Weights of a small mixture-of-experts language model, trained from scratch on English Wikipedia: 8907 steps.
Below are experts of layer 7 (counted from 0) of a mixture-of-experts language model. Rows are named up (a neuron's input weights, with its number), down (a neuron's output weights, with its number) and show model dimensions 0-255. Each number is 128 + 24 x the weight over its row's rms, rounded and kept within 0 to 255. Numbers have three digits each.
Before each expert's rows: a language model's description of what the expert responds to. This comes from a sample of Wikipedia text that the model never trained on.

# expert 38
Single capitals, abbreviation pieces and scores in sports names and results, as in T'F'1, 1-'2' Toronto FC, Under'-S'ecretary, Ak'-K'end.
up4:113164189146146138136098120115122128168128158141136122158124121136136116134112153136141138164118157103165099135119095120116150131096111137181131080148114146140152137123151114125132168133084127110141121111097149139142146192127137112112147154145195157139100152140087124133125168124154093158123143118142173147147078140144133120119130113159135137085142159073130128089166142164132087113134121115126130175147142134112093131134135168120097115169160140076125127148141150088122126119107141102161153143080097079084144116144137116133142100141123154101164112168122132100110145139087086115146101093088149127153101135163129150153127118114131144114135123108163146134186179102164133120107121134098093129135124133106120095136189100136130132155138134125165126169132130154158128111092144
down4:116131113163156154115125097160198119112118147134096160082154126102143127114120120137146096174114143145082102118138157133138155126100158168077122147155124141144149107119112182149154110091108132131124159098114160128096173140124146100125125152137145124139128123114115139174111105095142144139089133169112092146129082127138130124103140113102152071107165125143098095161096103104135149129101133141161125120127143118103113156081123066173142180129147108117150142106109125088122109143162161117098133130127104142122127112125129103153169086109125092154120116139131125137120187145108115114093123185096125122165130112165120132121121139089082128104100133102135166125138136096149150094131106106108117146128116159142125156122131136126138087151104117135083139143161103111143071095145157

# expert 8
First pieces of common nouns and verbs split into pieces, often after a, an, his, as in end, except(ion), resp(onded), det(ective).
up2:169112100143140147125095098119128116180169119141168150114188109139093143125194128112122146116146127112169125109150126129110145196073160120098152124161131124086137123132106143151114140117091148131141139098109139092109138162161062122074124158202151159126155127134111160164133117105104101146162115124124132149156117140148135127158205100148136126131158117109158168131137109129122163110120108141108145131129126076129144114121104127122134085136115106142120150128110158162129138110126139137138172176117112119120119195152147112119164106142110145106132105103119117126117116136128108129132107124125090134122124126126133147141143167105109159142109171166125117154140127119161110126107159164106179149135114135112138139140121104180117150167122118135109143157132129129177144154092091
down2:143155121135170149149121116104124122129150125143114149074115156157082141144132121139101174147151070140139115119097138103130089177104181095105097135158137130144089124092146142133094118093122101149137103096138098116155124091108113126119118148154132127164111165128151142166104127155090143096105152139119158157072170142143135131136137113146096156114122142132124125105141099132155110152123105139109137127129178108128113104097077131122125160166131087099115129111120116069106096129181103112080138158132096142115148124104181111127112161155121104140162149099128141115114158098126090167126135104153090167125122144124170105116123114136129119099117102130103166113184073145118135110106126138135138134106179148185130104126119101131164121147110122110141173108099151122140127126120112

# expert 49
Middle and ending pieces of common words and foreign names, such as fund-ament-al, dysf-un-ction, Dortm-und, and whole nouns like part, friend.
up1:111086127143163135111131123106082119122106135133140135140122097181118163113137121133129121131097144106111105152079129143129091108124122119136101113126088083142104088120135138106082140144112132137153148131129100147133069115138145143096129083171129143129081163159104107124130141101105095113101176141108062132161132136091120096159126105140141116097157158111131131149121195168130127160112131117126111110168116136116106124132126124133143128187096155136154150128130140138125127162061133111064121157118167127145121152138133137171128121115182148107109115158125089113155125161120133140125103085086088156124140146123149148106126158090142158148114128094101134107101132168147099127132123165129156085142157121070110107142135096155114099131105128134140157118141093113159150121144092
down1:103177155081128079139130128096158127114116157151129120136132140142097136131138185120106148085140138120099151128123100127111103142141106125123140115105150146118138103166114133118153151152147103138095145084124139129118126151122122085129149125121071108111130158128178121127131173113155115104171108126102146090115102109147130095084108139121124086130147133137139152142135105091109145165110148109135110099195184130128145102162111158131155135168141104120107092099149152111110107147089080132106134158128148120079153077139117155127139141105111151116115119136119116119114119116137203125138120106143154098144144145139108101119123133140112126158133115157140088141169114114205137124107159106093139112156089106161167135134096104103113113124152114084076115117134154120128147078170120

# expert 26
Word starts and early pieces after the, a, an, plus and/or, as in the 'for'efront, the'at'rical, the 'a'uspices, aut'om'atically.
up3:098137154143110134151113164121096111164139103138116133107089126181108122150085109091110116156123137129183101147083159149126128121147165093122115132154147109152143131147155143141167115127090139107139162118120196158110164067121184097122130135106143165134103151124143109123113074093106133154142124105096114113127128176104121146102171135110126127123149105144157124163115117129102107117151115160113149108141156138128163111134125143147084137149148117176125119138099156141101130130132162111134131152131152133145087119159147136126149151132139107126084099148134154172167120104135133107153137116157095123172118201104159128124155106141111115154134134116144132151111115165135139120133086123151072129096160133172149134078120138131108155128144108201144099109102132103131120118096115
down3:086113113139098142129161128134154152151151109115089146089103117107115136134102133116141132086141115166134119148124141104170135097107147113162137133139152166159126173141093074156131125109119125087156139100138140155119171128077136160128128139157099158140126099160152090063123086103086145168129119133151168138137133163113159143075135131139091117130130125118091095093159114111136108127166136137118111159175091139094090114129135108098119160094148176133174117086142141136137137122122155130136114182130106109105140063131089163110163123154150117103116175158124138177112107108138145155134159115093107168151126155112132118139129154161123111149149129113129126121098097110134111100114113148134137144114152143140135134099136126160156101110155152096098148113130147109149150097153159

# expert 54
Subject nouns right after the or of the, naming things already mentioned, such as the song, the two, the city, the story.
up3:106105144134113121132125114120097133126151152091136129158127104122098106090121084143094103121133137123134121105133117134159115069156126149129087104134135138123140117120131172099140138116143129097135119135140126113116133146118127145143143164160131097149118145151149155111137142142153130115132134161180138100121086117144139064143113141137130123118124145118140137141122126105088105177123129144113092134164115134085090150146112143102138162170077154128100134176127168114101188110096111148078154113096111085170160089127133181160129131108139113147143085128156089142148134103129113089135152097121099121119106112139148118154176185104160158161111143171095126139097113124109138096124065136133124106125123114056146117176141121148095142149147124137122112121143097088143118108075153
down3:124146114087151116149138127120155124112096125170100113114081147115129163104108135125127167135112151125152120138118148125102099144125137152117125127147091134151109132111158094117112135127119122138126093132132102177109149101140137101129152099083130110165109140102114133104111162084163158166162101122097156132123150165193122123129123139094124099108160173118131122101140098139108135167144107158129091124190103130120119126084128101076158181139091155117102149152158126160156102101119095115098151100129101070111168107095097158174121115145169117093111098138128119140169080161122114114113127110112121122139122165139126150122111099124139141127110120125123118126113100132127143145088141182149095079151068128100124109149135128123114051135111155140104114119131130115127135134168143

# expert 19
Occupation and title words in biographies, often completing a split word, such as politician, director, bank-er, schol-ar, Occup-ation.
up1:117124083143162122077115117118099181092112149130155111114107149114107120127107127110169180136134121096147140101166095147160143143193115161143155110127111135113098113131107125104089105082109108106137160115094140168153128142118149160128097120078089115112114157123146144099174097127125136167109156170100115133107114128140097136126136072143143099160131090166106157178142151100162125123144115113136097115127137128096147159175146131162102093162081102144125133116121138103152102109148138112124137105132092126108153117156132155087093132090116114168123128118110116150130105173132141127133136133138073135126164125109122122133142155106150140114117130125110116106117115118136174147157097154115110176115104139088128138160106146128153111160144141125085100079164113163131116092109153
down1:087144143106083073097118123168212125120126150134160124164105140114115107155105153069131129103116086120112116137119144124093126128077183120119129123120187120132156169135146152113138113101151099128107106163124138087128128164099128129130147081149120113137156124120161132126174144105138139136157122119133165100168159171162163100114113152117135115086129129116118139125092121136146170130119129143155112107130150116176104169143165156134144122156125093133137089117122124098095119116113137082164156113130123116131127159123160175129117090109140098119104143145136158078106130119142165099116095134117128099145143173118122152151143109176099122148114131113162130126132091134129127139094145147113121101139125133156135113156136135095111136083121093071126076119126107128109143127159095

# expert 52
Country, state and nationality names or their final pieces in locations and lists, such as Iran, Finland, United States, Indonesia.
up1:149112149135138129128110112145118126109098134089116121135149121125141124126114143124123097113073120134146124128156095144086167153165134157102105154115123094146119137120139139123125165136116119118118164137107083118135150150159083140148160147082119117122162123112107151139135089137110113097093166130125092153156098128143111137144099174146133119115108132130162107154151130090138144066107077130109127117138162134172108141149148123175126077092059106123112100176114118121147158122090087144127160145145123132121113109098136074169134119146118130144146124135142101116168129138118134093154149137125160115112150181142116103115173100148116089185160115086144161177143134130093105090091124129132120114121136141102148165164095154091168105145135157148101097161112130136162137094133144
down1:183148166155105096130111100129096131141102130131141121159104153129138134085143111137117129079123115144105102126169146126144148163097140092135121166139144169080128096124161108085117144142095120150117149138120126131129127119136142148133163101078142148116134103108090173174139096134171108111125190137107099128137129108122136104166140076109109132121103093144091105152142157131130151117101126108079132100105085160159175107133078119132110113175078147130138100129102113106151115142110185142147169118113130109120102103102151136117127114102157123126147133113124110098109119121121142120147178119118121088132165128134177116102152148145146128133106104079099126125135143132127141107110146141081161140119135115102121107164147146077190088121147111122137091109153123134086117097133145

# expert 0
Opening parentheses before abbreviations or dates, such as (MLB), (MBE), (born, plus "for" and nouns in organization and building names.
up1:131093098134122143152128144103105162161126119153124172145101132128099090139107139135072094127145101136173134171124099131113120131163148132087130183113134117068151166123129122122121127164138122075088115106055148107104125117142086125115134134115120137144114082084136127146130142106160143131112152156118084096138118121164082127116083120160149069115155110129130128108151115173102105168127165109133145162144134182097123118134093112149111108134154126127140137158076100133089122110123163151099112148110175156093150142183136090117110164150116117154117133087102145134109126140129149136139101136155137137086147096157116104144134123148164156167115127143155181129133108151150156137101144121135153121098154154139162162133131144141083123113133134111098131114132119153122133135128133
down1:115136109150126125134112125160108128134114218176149153130132127137141138165134106131105136115098136101124124131122142128079144098114091130078123118171179085106161130127122118128100149141111142119091087140162123109090106174098125098121135155164138127126115108157148120119100138089152104134128130153088157079083107126150130138154152149093112122122097152109127120100139138111105171118137110111126137130140119132140138132118086147098095111129122125118086138143177154136111156138127127086096088150140214140135137151145118136110162174099116114147136130093117107140145128108107151136099141110148101148190134104158108116157118083110105125126114125138099090145134061151139140116128148085109134159149109146117123110144109172138111166145166087109126152129136167129135156093161137